config.yaml
n_layer: 20
n_experts: 64
router_score: "sigmoid"
balance_loss: 0.00123
router_cosine_scale: 14.0
lr_router: 0.000824
norm: "rmsnorm"
norm_eps: 1e-06
optimizer: "adamw"
lr: 0.00173
beta1: 0.9
beta2: 0.95
train_tokens: 274700000
steps: 8384
Below are experts of layer 8 (counted from 0) of a mixture-of-experts language model. Rows are named router (the router's row for the expert), up (a neuron's input weights, with its number), down (a neuron's output weights, with its number) and show model dimensions 0-63. Each number is 500 + 40 x the weight over its row's rms, rounded and kept within 0 to 999. Numbers have three digits each.
Before each expert's rows: "raises" lists some tokens whose logits its average output raises strongly, later layers aside. This comes from a sample of Wikipedia text that the model never trained on.

# expert 36
raises: "-", " at", "ion"
router:450557468476512523510434453511490514557460564485524539512450443554515495487475479520450510433463482513499500568502499558546509477539472478515390529566558504503539589513541496503510541495439492
up0:477465420439468532476494432539493502489498461548458531551562492453500497504495425496484476498511460510518517456502483505510473529466507472472493425515529517467551491468584530457480521565433473
down0:520495548496566387507466542512524478475554542519491543531511620542489453521514514490578503537505442464430481490479463517615555463506428455474553529433435546565519569500574563569487518546503544
up1:446486506465480526507501464422495495517478544564472535421501485562558486502528491551478475498448475391565517506495545499523444558522511475562513404524509520469466498572506544477515515486416455
down1:534434491528492554512467531559486512545477494470522532478508518580474463507465581412523539575531462523484523494441445435497496462463582506417498554448466468514466485491511485543497468482506550
up2:472483448493515439458436442508503527561476462435521498503496468506491485506510532489490460473461544494492522497533527506454560546554469531478375486498491477526479481487525460439554540497503487
down2:533480512514509481537503532458515492486522455453517503467525540504455488574399492493539493518487536426376458452556593509525569494386504454488575511466504516493516517478505462486539506540526503
up3:528475490484523526511409492457462533515513576492455383406479465494543438486495549545524525478521543473468495522495578472500562561441461460489478522486460432523498564451541559495509535518437555
down3:491531509539575489480540479564503503441553515486483553475434517528472440573424515474504537499467523465491477457505499426475493534477477554457527447536515544542501504549505529507493521408505491
up4:505568473498447487518492502564519481582529504533510484451508516501485518519455508549481523513470500495504521505509484472498539501592457529448473504594470539499549468460493493479587536483455478
down4:450432593485503424474527525513477486574497488522535427476505464445526450450474511466575373526497520457481504438450549497477505485426533461512585466510485501486533483448482483466438457494468486
up5:564565459559496511518523510482492448492469473528470457484437508602448550539479516509508516464465527493576458503464482575472516508466520436494460540486488488444526534487488553543547535470434394
down5:563506503427513504507525450506481504491491486534551517473533532442533449467517461460476501589503510469518477423490512451479516500466558463402533556547501437455424385511501572467512485425521451
up6:408544456505425535491513477488500546468486490525482511472434511505496432454532587559477481471572443493425566474560497496521488525551523582438461551542528498452534500479482555475485495430462467
down6:482491464466485431527567459482517476542443528472478434480468512551501494536514503441533486455603545528463565491402458536466466555543526499466531483463459537522553548469552517457507459534534545
up7:480531535455523520430548542456479462537431469521447541551528468515523524463575492483490522479505476437536527474479541445551462512562580437494440504488520404485511510511488494563495513554487470
down7:588403446541441479474567519486492619535565492549465471488418481539424490478501498437521500534515394440450485452483487511514474514460532457502550515509429438512501464541462554469505495490569526
up8:567497486577531503509478518494519439536476489497523474385506485497445481490491508582498513429519457522478504470509478534533504443490437481476467494563473518490524513449455540534477492491442462
down8:503498490581498488514552477510458460497483530507515449554445446435508459475419414392524482504505542479407492502452489518482490467531454527511548497492527496566449504449479519570477441491465484
up9:493510548549486474538485478516506569560494493554444483484473542530519513528527538504544435452421500480480492427524494552473525559468497510469453508483488457558499464516503558512497552543483522
down9:574541519503551490446472522441509468454540468454411460464484525463496457507458460452463440455530497522496572503433505530483489453498561510439471529503430435543504417513467534510522486418542535
up10:499558606456519491474488595486530480526542543516505484506412448575436506492501423496475551468520468531512509505490460533562445509539527531482440442496478433449517516549490474526563550498527503
down10:531544491523482471517542496556504514478554529512480535462528487473532494446473520502557451510486465537460514526524415501520498490493521521418544492524487487512518485480517520541515488481504556
up11:511566451559520540501487465495525597484500521459471474464507457515503563444471529519485500474461461491559487517475564475526410513543506449514486446526504440486508512521564543485485528579503545
down11:506465538493508459514506423546462429499515418506513527505503481506510479602482515489522520520504495489499470445443433505515525512493477607433563595508487533441552468536450495499508539560497476
up12:556537531510497598462506485418458462522495462469496487464412473573493488547485449478480513412484476525518468488507466485517449500450466503481462554479507474475542506541464556508558509498480478
down12:505490493520548449423534525498492522450546500544485465514485509457501500487488479495501503504562512474423572534474527454432509527551540554354540489457483528513498485491518469429479533425512501
up13:429457467472441537456474536457534527549474586508510501538506461551527473469467479513555526519557496534461521517513475515483428513484521531453491420556491505487558535415537472568483469460449502
down13:541496490494520592466551453513460461470475472404449497536483548533456467466515417553461490484521539399475510536531439467538524528524489507522629427535538490499547486526476505529482492536479475
up14:531504528451462517484456443510525487473532471508467518504413467493480501510491468510511551556471523497468500506496531508541470541507506575452476520519494540497539478476531504476476485478515449
down14:546570498471525497505545590557489511493479445487494499473549523432558501441539475497490548488506518508413578524478531520521544448467494496473590530491525469517517468515600506467504527467538510
up15:486470423495488528480447436508550512504443466546457530504532509415515482498467503457455441542493487465486469506466492553421580506517430449448493482533516579480499517470529484532508418478455511
down15:487517484459501441515487449507475517520480473497537549480493591449504499606508569486512507451509514497511482508463497515564572423497469448590578600448457514534479516470517495473488494536485522
up16:525540451457538553517459495506475534515448480501488532497591497477536447422557503485452456527569527546541507472535466575485541554507478424490478443501433520482539497483458513540526548471510549
down16:501513505506584518525589502493503447503500431476510448480429504535527419469470503431500444490517508472444533486442565479496554518494458492506510573489452539555475495513529460429514547449454545
up17:501543425474476513520492477460472454456442465531522503553484480527487569523468466459503510429516473459462500510501483617533568472548501477488464522551519606511469575516518580546508523434500599
down17:459517448528502463477443478461469541461492527467474484515570506529474522462526473507488495494530529551431481569575572532504482424515415469559572461538524520483478488502506507505478455530483494
up18:482487489472455499533554567544455512466503495432566539575509454468442579462461494563498529448514519513504489475493488555500506481505509430390472518552511517575481546499479521527505547492442508
down18:343472478448494456504545499479483521535473474487575507454490521436495578436530501487474473501500472452501516467470472529545498536531437486530510537556417460479497481533464495500452507492548506

# expert 32
raises: "ch", " s", " d", " D"
router:525479487492391530512549509511500545510539423509469571525416536491501501522434565510451513555498451480457494513475428475525489485563517435499468520539549468544508566495488491494573478518546500
up0:478531499483413531467516499492528466537510525537455472501510556535523515509514463519490519384516483563465531425478468439482487544559496458469508537485552505463543533619488586464538509456479491
down0:494508526539467487545510444491451501483550597492430476527471499428485500514517498467513529496517524452383443517535478525460463521478522457480493433541492540473501518456556563509534498534541521
up1:533437548518438457541510539511465524489520531531475522517459481550568466470545538468463616438480571535512550590434521512463520491547478502486488609526560509455515541518485439479547487481443557
down1:510543490508516484546493437414459509487503551461495523519510508462456442509508538442563474471453531464517537511582473389515449507498488484502568530580444545478482513512454459486543512501483586
up2:587508480472461485498542530534526530550524488454488496482536564534541551484620558525503480523542491479523486511496465466491514480558510482409509490474561532557459435567499548588544498518577487
down2:480514475487531418493504470527502487484435545609466491473475488502536487510486514487507514485478463484537489521479496491471495485551543499507518563525436566474525411468505504484436454495401497
up3:415447473504507500547502564440470487494571458488559565525516456549476567445513481524465512428494471428483538525511526506562520491500446399510508473493535531445491469427466475550478520537470492
down3:478475532484522520515527448453520530485472545541554531527549446544516553467521495508525561546458471570529526567452565559525447472455407558535538520586439515512454498502470512490446512435428554
up4:469540530476524509529468491526509465506530503505467514558537515567533487534560507547502520525563426474469540402474428493509425512505564482486520500546537446577561445541466486482530512504474501
down4:507540518462478505527511509514508462438472539431514422595421475454498566497432476530556511514481470472500438440506461484475451504508489459499496512473476537491496543472550527508422480489519497
up5:505531488479401466514579477485550438448568451600554525596483521459539479545493487502470484476455540458525502427553462472492366507539491485514529562484495481477505476584548500485550585477494487
down5:509423431457520548449485479561528518568507499470452491483477502491508531546533509488482451489467428477469474526556489572433546461511497492485475470571433551465597520396456570508459520524552514
up6:488530469477484487537495560508449450508554479489499516481537550556608531499482510514470553440522442485482501428517487434461489506534491542518475573585569466518556535532517489414449465496536593
down6:556485455468449522456456468474479501463456480463522435548542487523473509535461559466456578479519547533498482505552535457448490520430588421481503387501505508498509459433494546468453544526495518
up7:504392560493460444523550470518528512528543465512470516467411459540490487554505536418495592449463486481530550510399495545513520530476538500507503461488516487540576482494514472491498554510502476
down7:487523498470560500570483436392449469502517514478540487521477520546502510550553588508520432481503526485517510527559517469522511486505451562518513511575457472520483543544505490532495545440488579
up8:557495505574406522479497497471501548422510543537531498460409459498508608457428512464470510519451493459500462502444459514513498552506556480524486499523542467484569441513534512506573513529510537
down8:430461509440503523479473415479526455489506474494541501481512473566522476525523498504449533482475466523538507476540496527462514389464565439417482489596491521517482550437504487527448525490445466
up9:561500409536444560467547529538502535468440502496531455493482522503540459506475580473421500497553442494488469457496528430444494519519441502505460530531526547536530536536492511515482429507457602
down9:537458531476504458534494399523489445453533504563474565542479489465457484438481543476422502478567447525444514602462507408493545462541576483463538554481520437467542480517501526502528554525471535
up10:505452517465462529524460455518561440510518404529499543481430549477466481494499464412501533511472561511586473491440469521491469502466504538487515565524521456554507438467481520453513493449501519
down10:544521493441488445432491508440505540427574482475525484504466460436496481494562533550436464475486431487491519462571460504364546458431584409452479525561505520538575497467445527492501469515528508
up11:479452431541450443492562486566574579476455535457586535577568447564509509537475491482529490528533504453485514510509536486496471434593476461580452548490498489470480499500506468511500570522512518
down11:474490500518486495500537547505480508605528503490527396444497546472517478441469449530488560465432472518546557499460520444497530456566521622528536504513497531460487419493484456450475457490490492
up12:496535480461426415510499515511497514495500569493533519504520511525563432464470522464474504412500504504469523500473544554450477501518406511458473534515526423528443474516488475556540450450477553
down12:454439532529521496471498434423437482516512555441516469555533521439431446410536493458563517445438528487478545464482487415465385477511496513454492560523533570458482483482503493442517610533520548
up13:461531451470471485613502485514455516495475464501451510609502511510522561460513527521517445547508526489488492482520546470556502545513451545423480526511515530511481523629535435459548491546590473
down13:517545487507450505467540503541495467488510549412484491535557465466453531538425435520470509534568576505499514474531547530478547494578519448484534438519532529468480442508457552451537500507448485
up14:502542539566453505432520520586552484462550493504444460488493513514517550528523511483514506536504435434474440491482429389557529479538540509455465473496451495490500504398492495475516503512491484
down14:487540513493452504491496509512529426532549538597474511532497475456506493485448517488472534533485497507514447496437473486505551506503466491543551408481548456541522534463500473498455428516482385
up15:559550490539447500556504508486525505520446514531540450448527523478536549538478523486508465542522419458448509508486488459504484556530510468563488487533529445565530603528515501400475457509513468
down15:539533484610482516529518463523448455526516510506462449483461519518468506552461510449488490500523533488482499490478466428515534537541513457535444502479529491445552480435556518541516541515543513
up16:442451477506488455521495451533521578514528427555555515536390537450519546445442481449525460607452520440537470492468473518494464505518520551490504515472522453539435498505465458527550547541558507
down16:536536466507473462387514521438545567516515556525458434473538453411544522495514505550470475518534487523489494529531555477397530462556524484503469475467535549439540472451517565477530504457411528
up17:529510477572435513524591509462509473496515449539437509459453499442471450487473487478433525476456510510503529537416465459532411536471503470539476509529408491507558471420596546521457556531486543
down17:556498496479443500489469520500483526503572517523581466489517467442495516543562552519507540543484531499509506416505503482476513475490552490577463491478545527487587510379523478484435596485508526
up18:553490490529388555463469494484538474521580520558489572539508429521536499500459502507480470517467497520462493488547451432555477520564496546423548509533564528460515537555537505501545492468504535
down18:503537469514479456469483537493473526546411530538442510489497532460448471478423530532467565517586450474479470520488529464496508540530521530560565436536464540475515513508477531505498488452505517

# expert 27
raises: "-", ".", "d."
router:483466506435537553554550551452467492604527496527463544507477536513525529496466521523416493487563444532491551499533497428533446528486559466524468549576477495553532609424546460469463430511501401
up0:495487548466517495549479444469552556469440527498518457536496446499578552414506497478521532448530446523550496538517511526583509448506519475459449528471483448556487516509468584468490518487491541
down0:549505507557427508387464488482504499507527481507514553492530550506500551564482495502530550534468457593537449444490447454502576498486459501511543452440488481451515474487552447546499496489478545
up1:503495457550513564519548540467434562517570456480468510446483448516508474517520461562501540423483440575473460424451521489571470472513495468509477462562414530500559487554524530477478468521469479
down1:504512539456501491493474449514509455498463469458459487525495459544539409507591496474514457430452517519466454527543492448506484574555424527532445502483515469486486413522460449557484477428448476
up2:502422524508499502536542384505470539508530517537493509496534478503465499472496488525575501559449495485475595512455452511497524523487485485519507590514427505502469523437523459428533472504525500
down2:511416482486461482490521436513573532517466524456594533491459554570491510519490472451506520462499524502459493485479498451500530425493459450505499487525528537582459473533563507548425563487466487
up3:484494495455507534493458400555453515594426514505552462536460517545525554486571421515475521473549469463574579453497495512493435475520552493433463550512528499585478519461573516553487477492569516
down3:506475469485459515505578504503600515481480445486571509472479479492484522481543436495503525581469536509494469500554513508553560556453458488592512524465446510409516435473490501499486536511521531
up4:451499478602476465417513481511478486509489562526542477523388479576524530418484501452500485519588493503548555561509505533549554552549503517488489493464536511563480564509508467480458511474570518
down4:493514437576479444481563517479522496468482464545579549465463463558491516426501559511495509506509568551565517483478541482532477527463500514492494502493494554458557390476485496496438551473528439
up5:482481493451484488588499546490508458465472485612493514473489468552441517448453500472505477430546504555506497570471500506534500474448541467498526520511516489496511554511543545518533513425459526
down5:515464541458456493477433538448485547529525492529412513461511484528510486580432490422515527422521551513477473498458461470575387480507448521482431432479499499501495467526479548549533479508426458
up6:485535535485530502579530475598494514506428518468474543468478516463485503543464481506492521436559442501495571508487444436469483449487436555463475448570546531521489438498562538547508521497470420
down6:553433524487449495512504537468454517520545516574515433485523509489538593494451470535469493510483558447516513487463457520518431578501552463565514560452467465542497518540467595420536470475494532
up7:487518487456488479590527531464486453436493500544517558518488526518561505421500485538523416479595531518525526488462499484576496477455507523523428422472437441529496550477513478490444575436479545
down7:586471523514415485509439488507525499505498419557447431517528469532520525606510453443551531498442502462522491448473462473527454475521575521488488557502545453521490478497500539503501521513492507
up8:491507487443492508502495521512404460585494524481499510462487479502437509552532391478504537495482491463518572509507438496512451583541435494548505491517517470448511511486591490525466480547498411
down8:449351511452490536445528482444472520411507481475517458500479477538511506450487511519509487458480415464540521496480478455506560472432452501466561483450435515485490545499469567522559507466539495
up9:464413500471500470537502545492514549564483520511490509556480518537496524423510496468497536458498447601529455512454542551546493402523513582500486506511442568534506503502537493495465469520479498
down9:476534569458466507528473499520536531575523468452544499503575522510536442500480528481568480483538532572431501465444440430491430532551473563493541481550554425466484482459506508535527542434505568
up10:477559477470523432469569493406392523576513513530457547501475508471485550583486491521551453438512501473477578441457488472504524543528521474433452492470548489577480519512572503495484533476526575
down10:518548488514478532542418590480495506488493497444504450526577481507566498505488481511443512477510533507581529504463511516533388446472512438478485536487470567471548452504516548520545533526561482
up11:484475554531498473505489499456477442525583484534444467440453450513470487490403426546474508442432542539437440489477501566513490503510518473467486540511479463515466545431546459449456465557474425
down11:483536473463448539508457505570542521532529463431536545505501551492421495496533540489535492446473513509498548504496484409532470495501446480454555450512528508550534482498468455543450505485434473
up12:529476475466489475501528586471491587481539546464499460486476462530539498558547517484523543466524462484501447486390477460507527478472453503485462441505510532527560567446449517527450505444440480
down12:520512523516527489451444487456422471559454465515431506531618577481538514562540546444539512471481582531561567493474429444511395523395545515472460500540564417521515488529535476528536510533448488
up13:526474521559475531455501527553505480526554497452469443451479537538541448534489508543467527533509462541526509473487591476423512460570532478444526487470563501503518546535582458558521488463546519
down13:449521534518509523570540480441498471471582496577488528508500456592488478458450549519493512515489585554448490530511483478546500520476496530520506465555499507534495495499482454477549434494430502
up14:565519504558512491488551542511489491525469484475474474547516550479484449537563481545445524474480441443475408458499584450510512555476504557461465563535478484465459518568468521446500516568510480
down14:516478547498428564470536500504538538443494498476510469467471506507492436437543486543579462564483400577461547558485496447515426531524478554517526436531545524439529477489495468488433582458480511
up15:502567431471493476490561556515496508540472503478542430561502530455530483589527472532523557418542536490540510508456446488468488477522480499491493558508482558558517451490511434488399585472488564
down15:561494442473522530497459590383529512442521516505462470548502440554539537503450513494431467504454516504525502517518453477556505451465578496587520472477510408581502550484522527540506507516531480
up16:444484494462507475567470492486516545476513460493468533535471512504576516414530555383494513443488482477565485460510508536534465509516511549476471511500498523530546505440441428482513509489532481
down16:516476503444411614469486530572526519566447407523535508475541563475489552501477473524465507556501497505452603521510446459502512504440447441489489530446517520457520494477542530462468451487478588
up17:532537522533492548523503474554559422524584498544411547526519498514552501483452422554511522498490492473446569517432535481506451563487457429497453456582394479462529558412514452436449456552501495
down17:504507500529509547532529509524443500433467524483530532486447490525463466488455518500539535493473512549519472459476550444525510512513493488521523501464573539526491471591420473523495563490496456
up18:472510466500528477483498585509521527490526548462418410478487509465482487541487478501512532522511457510491535510502506520481454543517519541516515587528491441506521594482572548472495439479497427
down18:471463512464414567488535531434486555459528449565531440545462454536506497479512555555506451496434475499527503466534422381514499568473527556494539524525460541406519450433470542546510488462520476

# expert 28
raises: "a", "al", "ne", "ali", "e"
router:475501481418442507498498491551439532510527442465422553531469587465527429532489507450401511575449435497548520572518471527521489441526507517509421534530489455540498553506516522439419484535581431
up0:423603568510438532454573487539471530544520565555486457581459584564562443510439533535505468506510501494521501568484466533572518529548541505568504487463450451478444522522563488474487495570492460
down0:436440558519506453492457468453503451427538465523495512425476551505496430533456512461526464539519609463499512515565425464472532527487455491461516502460495496505573512507475538428438518447568440
up1:477445466509517438465491520509457527596427476515456488535498530503513488475429485489475467544439512526454448589494526527575505476479559553474504579540472540509473445559524442406446505496569469
down1:480558470551494479518530465435560460492525506568429525538480446457467499557489450521571540443567463498547554475539447509480478524510476525469531436477452492478477439484516487518515460490492525
up2:441535530486506489513473561540438537523434454554469534518454545489542491492537539498537486489454475498537481472482532554554514425439506459459507457483459464539487537527448490529435507465490470
down2:451469496569535514534462461452477550449537510532518592497503547464553558450423499505534468469468520528456537464517494497548445479418502457457505475509475475563477617487453457414497466505495469
up3:493439476444509461465475498559502533544450480501461547536494481473507422516553554408435475524485547537470523546469501560461504479503538524461521510525464513489501441473501496488435589464488480
down3:535533515578586558540537440458561454487509468487486482440450447523519502478535468521522548486535520480523471409464476495511463528437493491498485509507400477498603451471561493524555503508509491
up4:496532463498568503439485471549497450480599448433483516524515551500474462534523501485529506436516503587519473485558454550510458520533476449478506535540551441487594441449562520453406542572503515
down4:520468534522565491510485578460525505494528542508459449489536518491459507445400519540535463506493470429600574566557504487489516539439472498552556491479540485545509532550516566524476449481529503
up5:584470463478455503511497514581521514519586420558448572526435545529470432568576462489492491521531458497539519522537529501428521499449505526524513581473503494504444493499517506442510470453527494
down5:562496443575530544501507464512499529494485457483541483521511576462512491539528485540542534488519528548580470490470587519496514536508427474474476481466545494519465476549432472410532525487549483
up6:449544441477431495459484525535513516515513487510564448503477463472574491491504491455482573570547460627457532493490426533434413493562528502515475432538514432532513483518559463515468529546474458
down6:482520485433526542500524464446485488512524545472494541483505547552584458538469543497598515456552495510452563467514475472526510543466473582514597493455517519471453516419479474528518476502510521
up7:474518463481483483444498489528512520515509538556408419539523465503557472490493442475463480545472448498463508483461474435482558533614521526470471482555497563453519510523526556490424564495500469
down7:540517503535513483455469479464519517509533522550514497505531434490473380510499467516478506418532498525515547457576574448474523559494503571510503584513539499469487486456518502500459601491516512
up8:518522511397427531545529504458538433459602454498475501472473532409523515522538488419464564544493471502542469471478465533548439448517529515526509540519508468462511599491483506510453513517509537
down8:520449482513517507467548575555513540515443450421570471482556475522492519503408528521553521461472466476493574504505478526485422511523500500514561494428496509484511517496521507510508499509508475
up9:407608565487561471544518508489416551525507477454525490557460529528507523548536604458511505488504526492525488439557480509556499461427495461510469483572405504550458485499561537520450455520531549
down9:500496526525472460521497576525517460463526511491483536481518547507570500525442433544532407439540493485487576529494514483408433535484504538512581509530552516508528465533514514569504427481514393
up10:467555415513402457466438499495522514510511478445533568453530443458489530472476477447520533456446429471569497541490503487540560462509550419542470516489507493494487490490533527503443508522517479
down10:490453439505480473506443479505454481551535553409442529582525446445490482510491470476536548431444503491445512475528512523506526427503456486548606494504477531458426533482510558532486477493574520
up11:457503500486501524498514486597528516520525487515464505416420489522475457461548507389447527519534477454520482538487509588519503514505520475528480511478476443444549566523504501475479472507487520
down11:533487472455468513521481527505501508525485473550576455545514471434496530491515445491513494509514531443515536453473459449478474525431464506454529548497437528525526549525459585544521477426456446
up12:495522523484530508518561481544439415480524459514488493494490430475521494535552474500519582511508515462535540499480524514572539502525465457492441507507520526407501504543501500490462546534516470
down12:467512528521504572493504488479544478453473517588549483440551604491518547464475512554496502501557473509475537509412507449500509516458479558486513550485427571526494495463479532532479511512491511
up13:576474454457480516485506441539566477455468436592427501480459531415551442558532458503471574547492468547547496544518533539516459511558537506522469528504447517545462484494564537454483513450495479
down13:474496527540439564402465447489576556493534487493520510477476558551489431612529462518464525470526541520597481556494502537477549589465424529434460515378484451481487482416510496501557512540463484
up14:495562486464567459486511478524476541512417434551516499520493542481547542540512571463465514522485460535497513512462485510494520528515509423448469479542477510560519514541507479560494523494528491
down14:437435528538555569525504440380555560425531573530451571483416517489465571496431526541528474480528519483446543406473516515530454506435504487484522544481438490528491488427534490438513465473500483
up15:540501456472391466478577531510510538605480478610503482514471509499563493502475527514521557506451494507485554558462510559491487483519475507379488471497474488548489512542515578536442582478495513
down15:422522497496493522498489495535506490485452466393485490410498446479487472485552551512536576479523520522555441500554502486522505484452453550539515429416494474502491556392384485453576501435539436
up16:502460527440414564438511483509506507568456438538472506541480549548494511545454531518510435526526500578514470531534386497512420481460535568431454526492551546506481482542482525535556467447545445
down16:499522483480415439529469521478495462499503453524514415459426551468463519628494525560524478504551555503517540499512482492478545494455529485539467493454516449533506573528464525500507554565563535
up17:480487464460458483462463462523484489528528534509425484598455547521512550553500567571486549521496514506489541543545441501498491479508525509559485515496459450515465551569415466415461499470544461
down17:518450466487496491486487455456533534472535495579491500443453471476561466511517461585515466468497481489520537441525449473460522492444506538435553483470443549484491510519550488498524584490532533
up18:492533468544446484510489534507428455484467500473381586502529441493486562504528451516396462493473542552544447544478460534486523469539474437477504443461446438423560510494532431554533500550550564
down18:478578470494456573509489430485503469519544471475561464486468488516477454572480503534574513447593519504472550533534476493532507462457515505483529467494485542464475469533471545548464480491504541

# expert 18
raises: ".", " in", " and", ","
router:491530535463516573529488488540441493535478398468472518493447505521527530468559534388452517503497458524526551522462474472494536542451530509449373454579511511481504513493527503492457445510523503
up0:526492539509468476522493537562556520490471472433532509530461499501513482440567483492475507534508493480512503487457493511525453555416463523515498503458528523508527554575505573523464548494502505
down0:536509457479500489464504508457522436510526551507489461395516532397500457592466449565498464475462455453475496511466493402468506512532517518546450515483457432503497455499467442459445520486570590
up1:523550538550520535460532514527492483475543455492464493460447491441494613469523472469509521552489491530497550498418485485521515502461523463525447481461521520465527530432472560423492459455512433
down1:556523439524473461602473518488514493542494563529461505569515493503517432510512461508480471473495579511462492511436504550486523588529590521505540574546448521515544463542506553520540565494496559
up2:425562490493551490462466498567500506501486509525516452463463508520520541487498551507525545504491509481533514464517509509495490547521520454442500510523437533488489518455575430525473496472503438
down2:481477442513512486470516504472534557549501479512447474505508518530419545498491484497466517546472436565508570506443515560504453436549422519521497519498508490529538489511437544511505507499491571
up3:547480477442506483494505506509561502551457456539523515483479457525478469393483491421488508507453474514461477491510518494457475556468500447482473487504470505496549467466542497501503468468508473
down3:486467520487485479542500470503525571482562491492463518432507505425502478595548568546445499523464483476497439502446452532481508489472455546555438516478499492513509557505466513476473552477529494
up4:440499457543480524513543490452426466559506504488512529497409461510517589485472519483443449545496514483523454456441482532550536545504493446535476455530518574493485550478471397593483531464484544
down4:484462543512585488496444483457517459514511428554566458493551568593454477574549432508480533539498561494550429554527463551537473504500519551504489463496499494532476475528497528513518494484421510
up5:525477510502411492496474529549556479536414500483525533437435456533443528504541576470453516611527510603450505530489509445573411512505487556436508561550491524495516562500484534537512421533579520
down5:501535500485516489531452512473544536518564488525507529506498486572507504523444488476570482511489488534518497522435494442494535537513570541548445498433539447505461498453515481467465532480514447
up6:471464520529511508457500487535518491481505479526453495502492495491460421493503460474516485502469452463523574501509501454474532496451520494429459482531519461465514519510581471511447486477430547
down6:509513497525467465499474531468457500499486485513532547478511515481494526502537526468483504586500534481494526514589508607522488500528501600559542504637463456493469531495478504500577495528563480
up7:490427472457519503475438435459518446556617543504505539455477528516597452410525508514534528460461471559503475617431547476450433520530497520455509480515463512459509487500560450501556493455445578
down7:446456559547565450455527473475473532473531563551477495503511504479586519566477476523502489557487526440521524442541552548504460417446496512532488492482473488500526524553463463476451566473595468
up8:515480507446573538474530527507527493552528442586508464500409504490548518514539502532514521508491490479430469457418474529485502539423443412464479457524575501491516527466477407539510471537474430
down8:506472508471562502512454538495475466437512541491484494475547551495436437518515522566476562478457549508524457523540493457433506468560568511499491486450503514523494484533420524467520490469500526
up9:472533470475512568471486496521463460541547442517495476496476437518501492461594481493477533447483442479579466422447486525514503471515518507565490451507510541504527467552508497485546509521476522
down9:474519529427491506487481519473563471470525596519481477451576471486545516499456431466522583490426499517489522536516510463488516493487500510427541447468516441558501570497459556487537522477474467
up10:397538443487513495499454535521537512517474479414526468514410457493540509475527548443536503505520494511535525559469465517505594474545477491510477474507452498521468454526477549510499507556574535
down10:458519489540481522501388505489589492480494480484483484409489484523461508478471486520499504504512517515489503499498408466527503551484532538483509524499549459571532526452537475500523432532489533
up11:551459522459431468511526523513522553502479489553493488528558524526470548483572493519493511531438502529515509487544469459554531528488533516457505487540537482487529455519602497563419544560554526
down11:549517480494469535441493510544503527453537528454489497488412481511501592489430478483602532409476478495452481487512540467508491406539443501538494549479486517509489555472463522433565460469480478
up12:542588541504503552498503498543525491512454421504496502476447464575546517491521488475506531535459520500564527483440574572525549535482519501484470489513483506425470535507527574519543495559479580
down12:473485533535483424505566439457571495528577522518467504501585500516542414569498471470469462532500414471479526529519493497484549499501482451524547527509450583547528463499430499426546576525571510
up13:507504478394490609526458541499461573557614476514446484541461503502541532549554479506504543437483462480484539534440546486528496544505470521508522490502483466552416504517435483559475428506494495
down13:479426490520523471457478475476573418516472512598479544456504544567539530555482387498506542628512493470489501465606538506495487470507468494525502518492490484394488431538462523507475470517543528
up14:480500539452505521565534498450491477544495486511519553503420511505463442491518448452503453543566463481504450488441503467426495485563478531542469472519526531564440464446527467489510511509452533
down14:464481483553458449536495518554478500460465527536542446429502516459547535544467493561454516486475578513445450524494563499503537462528550567534475502558566486479493573618463499465488529505451451
up15:406565473515515513539516524516446495498510522496426430470466505531484483568495493472488433453473469492561536471515482480468517570480535457534489493506441530441530479515541552483490487472536455
down15:450473472429556515476376462410489495526506515482494516404544494487463445459504474477525449550552480466520601498521479521490473508445536525543498511462558452524467547457501464507538404550521457
up16:473513546526523528561477488553495465515533513595484482560534460533550469444483547507491493392547456509469443472489497501460489548468551550486470543535591526450488542487539544495545480543498551
down16:501500494522494517533468485491454542479561579482536543477508486461539512489492489514501475516548484414460452516518472529517465439401463519496498507555450448536531500533396567421470457465512456
up17:445584495410464523496464512474499566496590441594452468489470561476506484541485516510484537478550472494466591522468569572466518543512516531502485490497491445572461492545475435475491495531458501
down17:550444535512515508436422552495527520493472548556456401453471516533508505541482534530485485594500465546535480476562513489398533485476481514410478438512494426451469558523518574492469433509451547
up18:493438471521472482540521480555522434498492507489529515432551523479520488530523500477501585529535452448465484547486456574482501516410494543447431453525416485559483503548508566518541478571431485
down18:478495458534499459538530535515475576514451514493504566494427542479499409477498454589473489502453459492454535462457509432491493513514500522531580553423463482455582472470467437561481609510519552